python train.py --num_hidden_layers=14 --hidden_size=384 --n_experts=16 --experts_per_token=1 --d_expert=192 --d_shared_expert=384 --hidden_act="swiglu" --moe_layers=[0, 1, 2, 3, 4, 5, 6, 7, 8, 9, 10, 11, 12, 13] --router_score="softmax" --normalize_top_k=false --routed_scale=1.0 --balance_loss=0.0114 --balance_bias=false --init_std_router=0.0389 --lr_router=0.000811 --vocab_size=33859 --norm="rmsnorm" --norm_eps=1e-05 --tie_word_embeddings=false --optimizer="adamw" --learning_rate=0.00089 --beta1=0.95 --beta2=0.95 --batch_tokens=65536 --max_seq_len=1024 --train_tokens=389400000 --max_steps=5942 --dataset="wikipedia_en"
Below are experts of layer 9 (counted from 0) of a mixture-of-experts language model. Rows are named router (the router's row for the expert), gate (a neuron's input weights, with its number), up (a neuron's input weights, with its number) and show model dimensions 192-239. Each number is 500 + 50 x the weight over its row's rms, rounded and kept within 0 to 999. Numbers have three digits each.
After each expert's rows: a language model's description of what the expert responds to. This comes from a sample of Wikipedia text that the model never trained on.

# expert 3
router:528503434576539487446570511432460423504514456509542432574475476610441426452590423538580510500410480542528489502501454543513575415601528495487450
gate0:544519559504454505408462445471456487433506478520509520478445509448596508566512493462452544576505443461498471538498544511506388494561505440569563
up0:431515454497528464477488518504511443465548486506435429483424511544455508523524578559498503496450505569546532481551440588486486535494527501596532
gate1:575475525489527514433507498524526451487500608410438534451567508464463473515459576413529558424480426460536454516498555489498520565525402512551586
up1:481551462490543444560548379486523581540566367520528579515498439529558470524542494549473553556511499506480601427511482473459490515484510565521461
gate2:483452513508477460567451612514522494493453541636387500554482516408443476486497542469418414498523596531504551589494503528591531456540510527473508
up2:592498497615403564419589499491490552374550477509478464465537482415500545492515510479487528531525382468455567454490484569506444499509599481466494
gate3:491527513534584538442550406516514529523473566625499495510540544415606546557518356507513479487541432474420498581510484504596453464470552551239425
up3:500462571430534506571625586366477465516498506495525494495561584511486550474514427520511614563473567536605433460522524583533616497466530500452536
gate4:528514520551481499478488608533432545452453514552525472471497553533477476477553449580530425526424520459451511556451498537597432500504505560489523
up4:530431544497583564512496484470484478481496424395471519516448519527506515574480543478434595475459548497543581533481497506457571507498511561465497
gate5:454521457550398475552501421515501299479486542445528544452517518553470525505464590481547591486488468530510479461408472588457543494430551538515501
up5:493512499516530531438500469484481566566501625581472443589564516479427466447552492543503528508459461475480506509552567465497436503494499407539504
gate6:531430469458487471526481448478528536643516485466444438506473572544477442459471445539437556541449557486550586590462434506537531435536505548510452
up6:493511471559491488474526470496467429507521473542426443552492406527490497544594546564492521474511392513505476440453547551454404514486455502558479
gate7:506455531530496468540515467499555562543547452556480533429490481482485548494549453577423514603515478527444410617478563481531392510495452345545414
up7:549512524532436497555503524500511423495428544356550572509530512517407451531431455464550527470477517426516487467433569479512510559549487530535516
gate8:542545612440373604455501572508554483442485505453487474479563486488542515495488495561550520535544491512491547458489546541493535463479490485500481
up8:496508569509500537494522532534488502494454482446529569442514585586522456451478527420429538489476537426547546483527485477517490577539487484571497
What it handles: Table cell separators

# expert 2
router:525519530510535508461413567489518382407499468444556591495467545522542508523421528448469554432511466505427554610589469454516542536500441469521521
gate0:555527517497401561515484511507594489534684570440463574520570590468520507463480575505554589469468520546502378468502483439458598446491459535531533
up0:479537517460583514486465427446505364539506572509400492509528506513483498535529482371439526537483452530511524437429471481465511541475548421538510
gate1:419485487589488476572524566557432536514529461521476523475488529504521554559612591543533558490326615547425491559597411426560586487480509445439551
up1:536489467438471563538511456486541532480562390523538558449477535525521524601491532539443538445510534458540477541455508453470529527460468450455494
gate2:577481480572480482575496477424514546564502501533555538499522524531593497511474520467439484532495497606431512491552438269454494488524496436434549
up2:504542614476443509472453533524460578413562466479433444367503484461457563457578462458504559468514496376502484586524516482495515522496499495509503
gate3:509480531527468464545473548480457468553599455566476467434518618513561410464476555537503534507555646459570552568460434479501492514530481527487528
up3:469565562490510459485472519502511505547569428527516516428687566544534576495403576493545474475490496416372401478536500454473454479490441557484533
gate4:483493501517471476498522567502529476488495558486441472492533526442548511509545494471528457448441542451521565466545530457369504462473511515513459
up4:534555534406525570511570466439507366563585580403517594474481508496473452555445488446509460477464514541516548471556519533539462528470534385455593
gate5:592540512478500404474509504471435502466398481459554557492489454539534421530527533532461553511484539456490495602496527480467504503574542418213416
up5:493466524575437538386463531247538471522459483499413444495486508535467457523518445499558460490557515519502483517525545528389521595423510515603503
gate6:497476486483526486575487496470508526553466464533536533436418464577611489383461507555484525599519443441519499506538555492534460573529509577531464
up6:529535581512453485446519531471509500531552512525495486482535457465511517501538542364473492435511465519540533521456488555438537485512572453442548
gate7:538430540489507515438452535471469407257367568518549432442576437470413528565572516383566485469471466456476533416608376479481481454493408545464533
up7:478475471455578483492531462488439505486583427510507537524493461470496498488527514475528524540463438490613538455524460552486482597403508491502545
gate8:612447488506570480602495514490583527487503421441489510488505538527612515582543507518445551560547530460471520484487479505544563542608475440546529
up8:460629517478428480492486544596410478533462548527509516449539538531548464518501540503515546597498572461474507460472528517485446558404522402453542
What it handles: Ordinals after "the"

# expert 5
router:504513476511447524539496587504524518400435504585436544493563487457499599507541552490430512471526410471519460395557538480512458431491516512485504
gate0:511491488518483473535521509509621422473500442490513499424467461493460534465517590448371649473516496448507475529543542515480466521512453429503556
up0:439620424386527502487497550596431521542530454499544390538612541420390586458506489515469406515495551420493564482484550498480446504496504563554512
gate1:547537515517409504529561475553462487457568497502495421436451545563577517514423547447528616468521537448450482567483437549536467536542530477452473
up1:517456451556478493565538500521510452456555502444426460461389492541543505600445498528431551504551541477474559537462515557503464533525525614484500
gate2:558439494481526452473379522524509517502451534459455430529591486533503433490518505408490483458497505474514547465491442509483437481540472396473552
up2:521453402474507501499485562570525467455451393583501439539588438507469482451591509477532428463483494499434576469532482559538457409533486431430579
gate3:505473493482514471451527498483566477492535519472454534489506475461493409529496434531535443515521564478413500582521601502416551505477478464477547
up3:537425557519485529436493486593519552430459517522478560463526481496553522435468475480563532490520478542439496594488530497584543558454538456484423
gate4:536561406529458550479474487443560543499508473579548506387422492462479533514519464563603538553481546503464557465498408494444501526479473518525424
up4:458392547582575575518461514459487511494488497540595461499534468523451429537535474471509534463538561538453460580477584458562495533495569494521510
gate5:499548424486497495583497574473486510474586476512480468507475511450486489557488503536495450471482453483619597740454497496478504526456492539502425
up5:483583512472503592531572523527448529474605562529481599589499529442528536499459465504465512555412474453462473395519498479492581518490544530526457
gate6:415495521542444554492479532522567489490500543496507637443565434463486513495540552359496546521488489453466578452525504557534493586491486571476502
up6:431507427590455550502419585552680502496517581585467546484517512514437468616533446592496548491452495555448565528484566537445339466481501574387464
gate7:445503527541454522539380496490482473462494513502477495516481541494495461454483545532502511489465475429479442561410523525532547497433674553447460
up7:505496479558443535539500553492480477419457496454481485465436557485542503539511495486481553508488491505524477532417578561469520434395527513494460
gate8:472493480362362513456589483408436542543433463501480375441500522490451581500472505383557492492548464425571512578498508538546540496553533484517466
up8:429428483453397434493498543505532450545521547496412430534541437487502469546488436500488470426545481499484617459474504497477458468438464627513447
What it handles: Digits inside numbers

# expert 12
router:466458472514534564503482442551530504507493575579453530590555441528384465537471472524495522503384444585510439534455463555516411581548473575461545
gate0:504509560523579565555479536521561478463535423517520535405495484483467521566432542557527534520509480510555403546441538537497438579542471594372584
up0:433459495539445451520519543491486412533476547616530499385502445527499448542589487516513482451618542445500510428420560514561542507546557546488544
gate1:478512480502475511496489517588563522544474505516498505531573528524545543531470488487483470504453524492459440432523470466470541481471460453539500
up1:533525472525489498515488441502490528565485489521554794524534564526522525466449452422516542506498522439466513502436498466459525525596515495543426
gate2:540531525473377462446517472437471477429495461546519483571444558514458541496483485494445501521585430530546457502477504434533486516589349493486447
up2:493516517497520482441472512550471574498522478526534521554433515539505461529467486591536509480509541560423485502586581551363508465460640439524458
gate3:458471465543525512523527476500544352535448527453480547536557511441421544453473503639521534478447474548445553476568609495541570497481630544576488
up3:455459479552484388457511480516633494564533464510543494475528521551545600415494535506474487500519537475469498453444498490513553494532478568392595
gate4:435469525422502497538551531552528521466478421538509553527599484560493528500507444502445462527497527691497505473372547422503571572479570449470493
up4:493494458481467529564509510561565480416508501459564512538460581514501477483505495539472477483482496486463557584560447497521578549601552545512490
gate5:569448457518514554442533532461520490436503477525543492544496540468475537414530498416368467528379523537502529439441451497519566502496468478528515
up5:462449540475506568457514494428460474450505446566543422571583577498489504562572441581481485550570511522481489508490501470422521407480469363464588
gate6:481575477474488495480521465394504537467473520568519519461478512579572612480430528595511432523459536463501493545512547382537523560503494496445496
up6:449561495570490518550461529488442462416476463693546444543462506565451497441506471504347539545554410526522518450471539584484508413499400532558458
gate7:450447468543580460419473418519515508564495539479476481456486524569504533474542452459557431497445548469536499503514510569519544550509516495496475
up7:444506530484448595595459586523511546465478475536563583517560516445549535493497525572441574464531514499507548532402550437490506441445511473471528
gate8:435605515511477566444423454478599550485454471522583524462498454468421452556533498468530404464569445495487449551426567479444563432445425575475544
up8:482473465504556534556535462589499518529559541469416521498471495520448519427491578455537469415434502462440504515532464535587532512510481590441468
What it handles: Capitals in tables

# expert 10
router:510487500445554496545553460513439418447487485415479462446498537514467533508430526399494516485502500515474534475460469394596472442435521511597493
gate0:521483491616521588441448490452469569570620473517447503561562596491541484600482446490513539476509532479556478477485496611495525501469502498492592
up0:472440550501483425425448422512489499595449392503483491434483505582490469478462527525436520494548486496443534530439492480444464515483445509561388
gate1:557616477472579495449591534507512575467502516441471547549480559562486467544427520493533517520430551445540485500440483444550525481483420523508511
up1:482407480511479466592409417402470487509452413468503511476502541474429476463560455538492455586523517646501563522577490510569528482613571510497455
gate2:471501519547507527533556543457490466444484554386457513501472568523446536606462471476500500479502532519457511510533492518485598500597529449508505
up2:512496483515505554565520512452529452507552518425518475491429582507518508590509446533473468470528543448318533490506571522336431511579496430478559
gate3:506490471433576523483508392523589499457530535511527435492514492527542501553471429541491627499481416549517454560377489500486526490550504499476457
up3:524508570426502557542493462451502443548504517479449537448479474483516498518438464514639473550558573490507449577471551508440529517487470433494561
gate4:527534551478432471557622464488530517493563485500523498590572493522589544470494578557548616552372494544464496389568484445617459516446581502503592
up4:443463540463440566461456421518479506498461503549488463470469520506384527596445442499500403457579530431499465502478497519458558512512442467478465
gate5:567512547595495519469470463397523484488551481453392514522469511569486448478416503498495650564500546572497540508393577622382451532445556613537411
up5:491489463506522480491559583502493476475438484527448552477476534539465481481488579416467480646497475480480547556534492483470521540473479594525474
gate6:506545454435506472541548512554520560497498500352502537495569554471521478546505523575468456592497521499568488419498496435470531494477518470576460
up6:533440470557468519526530426492540486459518505563566500543454354526535394425474540411456585558502414525470508510473524531458540515513520481439506
gate7:527526444564515493501448467535447527496520422496439402468505480483491489568494488524538450477484507592834540502430494499432530505508549534533493
up7:530455446485495464458470433573486520506401442467418427494526509479490498523536531481444508425437494437458482454481543565554453485454510558511446
gate8:525517581443495553475440618435500474417571494456542413594554491492537421492497515438516516475515473557478493398507552494439506613486449532537483
up8:423488497510540526505444478545503534561622445520497479463481582332516515548499440525496432451519575505509471536549442571535490559486424490516539
What it handles: "The" in titles

# expert 1
router:526466478528493466516512501462500410379516504482433507481618472525599479511511517557548478552479456518538471459485475490511589445491427490539499
gate0:466530507543443470489494524432535530512437491530378632457525523467511528500518427472452491508515455494476421522456445450488494484533525497495510
up0:481363521588484496563446432576537451478475458573561491474483448628511417330485519524444544560559381567618500547515553530518470552445513459476520
gate1:515576547488537502498531465581565531451460360465409566485519518427466526535512463611470469484478428557480490560431503523494519457452471578496490
up1:491522473500407504568558460574498543466461545536510500387524515493509432466480568489554520442553453411492524500566506435482529494541475547499552
gate2:405531520482526491395546488465546510468529354442437608401559498445402481516489544535510580579512422427522542505341512487539526505504499539469446
up2:509446584520527514482493557576465524500546453518402451574596533600448533534526536475505489468519481427507521478513540523539560443414510466525451
gate3:515660466462499536459521487513560466412515405533556541485404424584465536402496468482559471609456491555516509491550512522486500462515539477481449
up3:495461506522476499465481496517575515483549505611430431496592486417522492459483540501527440495602536523432475456487437449558501536514421447439393
gate4:476461454490529505423549532468547487516536528455551622522482506430466475520498406567437534557469544600436501309470512545462509501481502524515593
up4:475545485507512457431503489593497462496481483528457488514535571500485566562360529598539498591516473456561492556397531502582553510464510527579526
gate5:529571525550288506548513517465506478472559411545510527498565505459552499455395497568504549501474516334527464538502569555555491498489536542523581
up5:529515518433372515566517482474487489505490514560497475472534546454501468537458494470512534572491509363523503468565483592581484462482524515632596
gate6:508535555460427493577567528470470485524479441483488436464487478558483500493583519476512640498475513486496455437488499476612395466648485460450482
up6:481471505486578530463404493525474509530509518594498512505470534501611530483371484549462438518515493488499488646486475530399608478427498539609517
gate7:502445472540505499521504526558413500542466497493466527507540515502577566447540514429525529396463492407484500466507426424555474474484502575443496
up7:512505464503441514497508460536510458526518534486498625454546534503558551548492485481481425526557508518445423489432481456438566408439501544455445
gate8:512516557532447473554524499508483514505494415517506499394451505558525510437628614536423412491485454502516508589537508493546495489557455532614446
up8:525523514416517494453552471479465561481569470497547499560473467435515504613412391479465501419395463469449521447515493481486533473518543537495426
What it handles: Function words, auxiliaries

# expert 14
router:440393574549518501528623521607535602503451503450464501545464488509498502556459518477582498436476429515525465454548523475446558459490553428531487
gate0:480494505517453761457570419474553530482556458458581619554541443532588488406449494491511568564495508531518519389454476525440555517479521432515498
up0:446526517435442506444459618534499506517443443482496452518529601470427537537516493446494475436497475541446465603516487471567462461408542499503545
gate1:461465582435490561582475525477563607324490652526542529515467497522463550462554535497482613510547391474519389454514556484508468491475555466558512
up1:464589451556526477372548460526470502591427477384552399420639586381557495494529455437510448431458526502456570544410477498481565532502452502508500
gate2:580491400579446471456545447512468473375449530507484480505522432575516506480471556423474527422490437433383579497485482506508534523519485512539528
up2:557429396472525518486493473469500473460540529556383546523509439386520513483508494501489523500602594494525487512577493534463498429466576465551478
gate3:484536459560550440564498471494576493490479445556501474438475438585465457453507560488519494492489512488491525478450505385475534442551522558475452
up3:436438498447441470579480527496531474540515531540556568587433458598541435416525510578516587462468505537502566486511505542555386484499480548501526
gate4:492507460532540534464462505478539554507509450593455436488527566542545548527573559512594479466719461515482368457460557587467411539378380506475448
up4:474524515343439479444456488527500484515526517537501534498485475509558479579454509562558470473488594497417446483481580467481497535507404466528468
gate5:529495551526505462595554465472522504555471559464543486387481509531491477438466503379478470568531522585521485571455567502525532451601516496460595
up5:551535530514482481487569423469541529521572476486514569481505501461609540478493388479459577550509562499470474514464456568487484479550499461388555
gate6:488466512413539544501494503547492525547610417490390523519441521406573482613540536598511508497495512420424420447448583406424447489397441528553433
up6:520490544429520474533474446513507464487506583443617439519520599440523517620481523467524511532596554497502400472482547440425461484426458498506473
gate7:466514503450443462470560583569573552422530539452553498580546491431562520499509514486461512505534532482493503489495430494539517497565438515458562
up7:520494536466459488593584440383435497521551484528462503420407465634554457532469498460436534473508492490529541518511482565440471519504512453491574
gate8:503475460557457561500503447541559466470604492456507517553538525597493496526518505512681468420542452503581508515464638463492493530432493468456486
up8:531559445580562534414478490458442582390463484447473487554526522449556484546501478500470472558477500522529440545462489486485489598488501546533467
What it handles: Chinese names, "in", months

# expert 9
router:545526440516433466584369546537498518547488549485522527449495483544493425523423519444515473537616592563546444488426542481448417484536511430436606
gate0:516489441431428545526536455482572444575594533465499526577509443555496564515454433527452504555479546553479634443517537519496520487477475425525506
up0:545666565484510450506520490464494467478514432460421378399535571459543472457456440567497534482503505466576492429478459417668457563421514525536477
gate1:469542561453423451564499584531474497555583621474477472496481511419447426508541459422497542546466540395558470569454570470456456416541488442405574
up1:568494433561524573545508544537489442503508487491590530469475532496575473434487497507491525478509515439444513364445404415512549500525473549502493
gate2:497537474477494519498510529528568452447471519535520445534448430508535575573447559478565595447385468450455485436467480497533526425548550492591461
up2:516518485437490528516519466484502476525534469496449464458522588566441458500540523505378466537505530448570489462509440445497501497516405507520494
gate3:577504506478483424537532439505538499480496538560576447456549473506489454511435498546488591511493601515540634433531546504474509564518428543457565
up3:469520508516455485426545437524467433476514519520448429506490444473515499576525449528454454514513585591443526472469440444453483515474485548504496
gate4:520467516514467457496424440520501495404509472491509463257598419538475475483589534450385564522461476490483465421544486507485478498484537475540541
up4:412459427575590513527483506457505499615478480416563532520488440510416540584484475446492443585477469518425499459455598457410349474489620567495501
gate5:482484477379469456560561417506511466449507543525493494435554480546471518473551473398550588524524502577452459476480503503470576495465577464465482
up5:579534575493500398524438570444567485491477525472531559437429433481452537521451397455475442513469498521492543434494515496449479562510454480447457
gate6:406522594465552492494439628516510543500518553532526570490494576516479571470530485486460440566487518497516526574507559455457496459533484532507507
up6:529545572406508467443462576467483467539530576536517475448497510441489462472509504503477478472493482549515489518597540485467471549538515497603539
gate7:594565436440473451571459518479576460502490536526518523461490433433397458503534575455468547420477571463484606505479567544504500588551506518448520
up7:453580484557575457584534489497477496524446531566540575496473478482488385484577479533503559434454554475491544506574520429427488581572465509500492
gate8:466498514479500570582533464504525446465465513583459513457470496519529506511518483407577492477505563576516494578461526545499459470491558513455433
up8:474507475506495511423516519531406469502588474570504510398552537457475528520471561532518551523463471362452464583513480570471523504514624498582447
What it handles: Word-initial fragments

# expert 15
router:607516563508526428498365559485498496566511471480524514514465621547438515545401488485443540549548580423469463480445526491426461573439540491394484
gate0:486493425513493472535539422530485513570519553572469486520582607501493529546441559626501475534478581503560479522482623532485471506532443490515406
up0:447436535472363521553559523583519558532567545491471535468541548484395562602479503528506560550443537594508499592495550492487582498519452434464529
gate1:461546522504412520510488473478519584498501478440435485402548512520494507514508456545523528504513519481480405504425437448529432499466601423436535
up1:454465515421532512526505562477411454548433473639513535559539517549497513466598563472471446562497452519487515525581564583466507457513399470531643
gate2:422627562459414526505601458488437587445406606528499573549557472487479524535553535515485461482434457490461391454628488471505501520502406531435458
up2:551491501498540571426471515372540538519599551530590566427456504459538511491506464513471606601467561517530558533492399527459436492557543440443419
gate3:491564531493536504412516522563512479506562441350416373416523453436500492496583499563543423517490540503534546490452521455461498386482538495509499
up3:480477482546402497495507443516527509405569475546453528545418506507542531607480468432479488449495440473484509520558458493531505467452395460491478
gate4:540498449469425454526453427462478478465539540598525449463579662600474531464488526515491491526493559499484590446521424462615468542526449478475575
up4:500486509420403416583499483407542492477565515555540530474583577526487556454490556564495499441430507503496573413481412490515505561530380481463532
gate5:473490498459507498545469506465552372530501504435460550535539329500549602494514464540530470445530437526535480561528490503501461471538490386467469
up5:487464487609562429465499485533457600488456545476455498468570517500552433526553484502474578336449517486472506442536469469453462475524497492548446
gate6:572498550507451437494538537548468462450496468469483497485542505547551514475555551447501495451523450435488547490545503502354504507535467514534520
up6:484540482492521535509454395516435520442495534628549427512550491474436483481542427489519558544470519498360381520433497516481452529477513458430545
gate7:476550528443445536492520574480446569449549519462523528564429472551501533434491483549500475425541448442621478473508463461550395516524446473455594
up7:448479485440478480466513454466609504551528397493508481405476472565435572488501522504540476535534587456471554502495490482570491432582446424448574
gate8:557464486529517454573571521456533462457479506565504448543502508469424506526478594422475460538443477494464454449426578503531518430523510488516510
up8:507479470513423522541462500540500538525463412474423515451499442541509476494545534509472499462506467469528525526502394447491467529549463527466406
What it handles: Quantifiers and line breaks

# expert 8
router:552491506447479494562511486461522527571527525477432522433433480433523446493571493600496418546542640489428541530556620478545553584527509462489487
gate0:442430526425489616422569415478517490497535594516533554540482431583438471557504510480493536607437532557587534509418536552545499400457536502382540
up0:496502549561481466280500529454498497434453475517530564519579555517533465528490492592586451501498480503446447444563485435474459444400564485566459
gate1:492521568484464460494485454498527476480457470514501529458580506518493439591546495497544470538504494543496476413502442378527528475592507532474501
up1:503454496617541533514472510489539519519620473523541445532437522578476493580415429529446515487525531520503541487519469529587553512462466500578581
gate2:485504489512487457494484513467443463432540396622480492466465536509502515522510650553654440573436422508458565456511502416420474488543469526515564
up2:386488413518516607523582476545594545550457482494608534535588575510547521533480532421513507488497587465497551570435508484575546416442524531554444
gate3:593570497542459571440456544542529538482421392521569536523449506570574589494524512381445441590495589410526457461554522548579400459492436529450478
up3:494520525552557562517511463518459515477588554482374452579522426482493437478462439514573474508520546569459484556446541549456512517505540405410490
gate4:400516524472442492546568449468442500516429539614493481534568482471453437490480495494557482470523544498452539432516445526483570442544505457536469
up4:495464466494589547463531511528501518506544534396483585544462360449495470452563459502486456568531459461472523495608534496506543480573482568529560
gate5:474477559492549520520559479609621503494486525492405513531452456509563487583526475579468506459527490458493511474484591499408513533541521579482560
up5:521477552494536583467536455469517503496511507452476543490493424504465511585463524423455474467538482444521562555460506502577439460535427510517381
gate6:438456543468577529537493427508433518425585553512544559440472492453512454565522417581465570599465497535480551554523590449467489544421452529407555
up6:561518494484545502548504504380479503461455588498539463465519536534442574457476414478538541485461431537553499534498491541442519552521512435515540
gate7:534516540488458468431421514487544527508476500490413526500502482525489450456461520494460466583485438502527634554574509489438496469526524518551491
up7:537510509458458530624591535595454562492471435570432457486483467521467472624494492551499400434499517530542491448470488487455485572534450460414594
gate8:465438516567498528508445566433467447512494468470507514490516549539423551463586533476492443534514447580474580507510600436444554505463580495409456
up8:436475575418497437499481466509512481512463576434529469497528471525551429540474433525540560460482513496504460484490500529509589519486593495457555
What it handles: Scientific word fragments

# expert 11
router:565559435496523528513483434452542574554547538533527432530402507451494489428505418517578471513436489468470477500521484523503550509428516553640512
gate0:501535511601525467483451503610527543371550498521480507538522506514568547491477528501507570491326493547405537467550440522535456500498444337396431
up0:414381507581459439526511478511630461487418516586433547448535449476489421520615461553521457530481440569500453471542522544498461567523363492495594
gate1:615543499488446436387479466549489490425476465479457570514560474522527432594362510575448573531457455570421614506438589455541530497434484580460542
up1:573539539530552443492486493393449446445393467482538528497519480485534408358429500413450438524477522634561561379527533520433527553533535540517570
gate2:515583520473519558564481614439427534511536499461511496531594601456447532540480533532450498550544420513512477590448444519486417532453610528486510
up2:525453524571484447412525477564551513318483463559463474510457484508535415503490455553483375448464568518496465472480516524361515418530461445536489
gate3:407479491526479520518571576504618493551569470518431499433545479472449572530541431616515476601564550479541506475459455556474550491494563518490526
up3:469495491483535487558450486495509475547495438383556523567443529507379426468527509502506510487483502440482510513511477500498445473590420423548518
gate4:411485420504515466487496502493553526504571457468449453475465573554526491499529518502543419521531409519516561491510434568513465498506439490439527
up4:471445496472519499487428279556514477501505469465509469483509431590517566517631473467493418531588481533457437531486451520517450454596436450576467
gate5:487466611508502513617456576499535534531555549513556579490481408397516476497535517576513565464537524557449483503492517564517520476450543502490601
up5:524485562588499523504482572504490520476488503501469489517488488511588494451601472513432500510472518585523525577557458574495509390421540473476502
gate6:504536488544467558530503518508444494478427460430575471584584504566529296517416480506497448529535609536604475500370506545486551522529504533536466
up6:564413588436508450533520525454501524470597556549463521482509427479449513453533537448560551485478388479500517484500491410516499540493466529528531
gate7:423469475462527511542426432456583495478485541455467374536517576475521531534492513480571489595571444505425374553407479506596456574559416445495517
up7:543480476521514560501465552531514468534524478617458507545462626452566459451516497506484457429412485490576479492550452474455503509431602395519500
gate8:456486450562495459420548482422512545561508552547437484496508491551485498547507515550513429344479590499449511491434462476477356549454487524461483
up8:410555497479485472566545515525579476551514555565471432443459454567505419543459510509611507342510449501477539490545504446483461515440610530500501
What it handles: Foreign-name pieces

# expert 13
router:399476510584478466488556509515530463460392556538557410528517533494529510466514486486452429428478594535502561497520528472393422496554501538408529
gate0:508431413467471465465488482391574490538435436549397513532483527575527493423553535519497472529454529486532473503497591585463490527478448320483461
up0:519492563496541499467544470540359443436527533462501604491389456469494547392545592496513518566469508553564516515576488548487457552456563488567603
gate1:483486520426511563484462477493532461558483558498514495505534496564519534505579555576554623491461449456473475534479581429505511480472465492495523
up1:517547475468433433505403510446528423566424515524474561578461487502556440542479470454470486428533537612518565484501550523377440597585534558485445
gate2:544537515507502537477478439498306533416532570458614483355456385459457502539547547499488585436439510554588520475385519489491475464569459508460486
up2:448606536464494434449497401605502494501518511473505519471500550525581544478538517479511484488475577524493525498455436482526455443480483453430452
gate3:494556554449396477452435560472660573519474396538525463419545425560425487554627521516564566497510539468497483463549486546476505506441463541487534
up3:450487460456474579441536517514517540484457470508536478603512468455520549531553531422445529563486499462528510567466411520518531463436436458386503
gate4:579467524456453523481524465517505491456532449450503589519489417489391426488489475428516483616515533518480480620428543563492532493530480428503477
up4:513527492451399492595583458474467650431484532582570540517488456458441470527532464492507480526501517399488514581511555497506482337537515534454455
gate5:481452430522496485547488497505522471475478462511541530443520517492554390541478446600490476544731517643476562548480481516504541564499546447473536
up5:488484445522540501516595493550422450462566512500516411532612532504558486403475476574491513497525414565459524500534475476496434555507456467521617
gate6:491513483466428499505472489494548514458576493529579511522507526590538437467431546514546526588553592459517413509614461358592367494482365518536605
up6:527431509510562442536594484446521427395519564437503572624434380515560511474563476454528499438478483633452516508526454579487479525580624481510498
gate7:517484460473471483608512501523500552451460491545523474541576428599498490415596561451519533474423546390447394513526543456561451494508503485428500
up7:482516495513469458522521471480468573466477523456473521481516408531509531360442614501457523452415451444531531490509522493490404463508507513464473
gate8:433507567572470441457517488494506509553492430538496562514495470499511559542480501485437475579458528458417544492469523444517430507452510452461498
up8:462584551559477451494410520504497481571459455547476425416557562517527522441496517516449457591470486499390545522515549484577508527482511415447493
What it handles: Headings and possessives

# expert 7
router:390532458545583501519588535553509445620515480404502507501478404479466571507462483461464574545499495498501494489507504496527501614437488515503501
gate0:560557528460418740442518492519520499544547542474486518424534600616448491467479439549509551535413535454503410528500478542547481550538543536478458
up0:490465448499500393487476451480534553493454505483489518543417500490542436502505548491496489447512500512552605475530500441382521494515504478410500
gate1:525505505500550454500503484469538471428562515525596582474627483507521449582486498474471464568508563478512610474550494489468515546501549549499581
up1:401604560528513512534488502474519440430524469489506541572522507499463520507506443527409553435455459546483527468432591511418428547487428457586445
gate2:451540436542521561462477503467463426517456562495495407450479549461626587487461604502537491570467537449504506499466429474566514473463488483512505
up2:472492425512492459544497472500476453471485413433470467492393480527526555532474580545448442523565485429455571439517584445513629515545481540498540
gate3:513517547501514561524497587492506545591482529477471516481477472534463500545575447483522435445500584556364509501497555548480444468588524507526530
up3:424520425547500433417484482461551514377537472577482472464477511541411420463597495547490435512480422519541512557470516455533528456446541486443461
gate4:532421537630595536590491468470577516485509469485472551421568523533541445498563491562472525394485597519553556573444526534523467508497455448542398
up4:485564577468471500490533505565447517451501575460504460587492419470498510464578529478572499472531567460543461480501503461462496541520482527476503
gate5:496317475489533483519492520491550482419513494495542500488494428482475491532525545491538474403486509490549539551476481490508464534487470583516475
up5:535426492510441546465482554468494428585461489544550489504534545570518537474485538467464530583517458469448479564514388429535488495539536497500530
gate6:475514519481491515451410471554489565583414588465434414394422443404510483438517530575479535515505513479526465559528503501407537566595403533547473
up6:500546540547481472431484573446443444445451566536560529448514485482449437467594497475560560533411469568526468513516537485478492513543496539523558
gate7:452564488581511572469551506420464510509446523549546484479614519473505519461479523534474507528462565465530509494458502496458497498475558485497490
up7:560517550492480415477514487464475492584495473509509406440536494510493513497526478575484452492575505556368490572493396532471481554531557422480498
gate8:540545434568534583569524510521539449487581446477625436561533504485507559583460462409532506650521494531563379508434579498491480541402473563459476
up8:484420543515484391483499516429537491504540558515437444448512417570434487530434485508407523445523510462419512453529443568560512487630453496583527
What it handles: Row starts, first names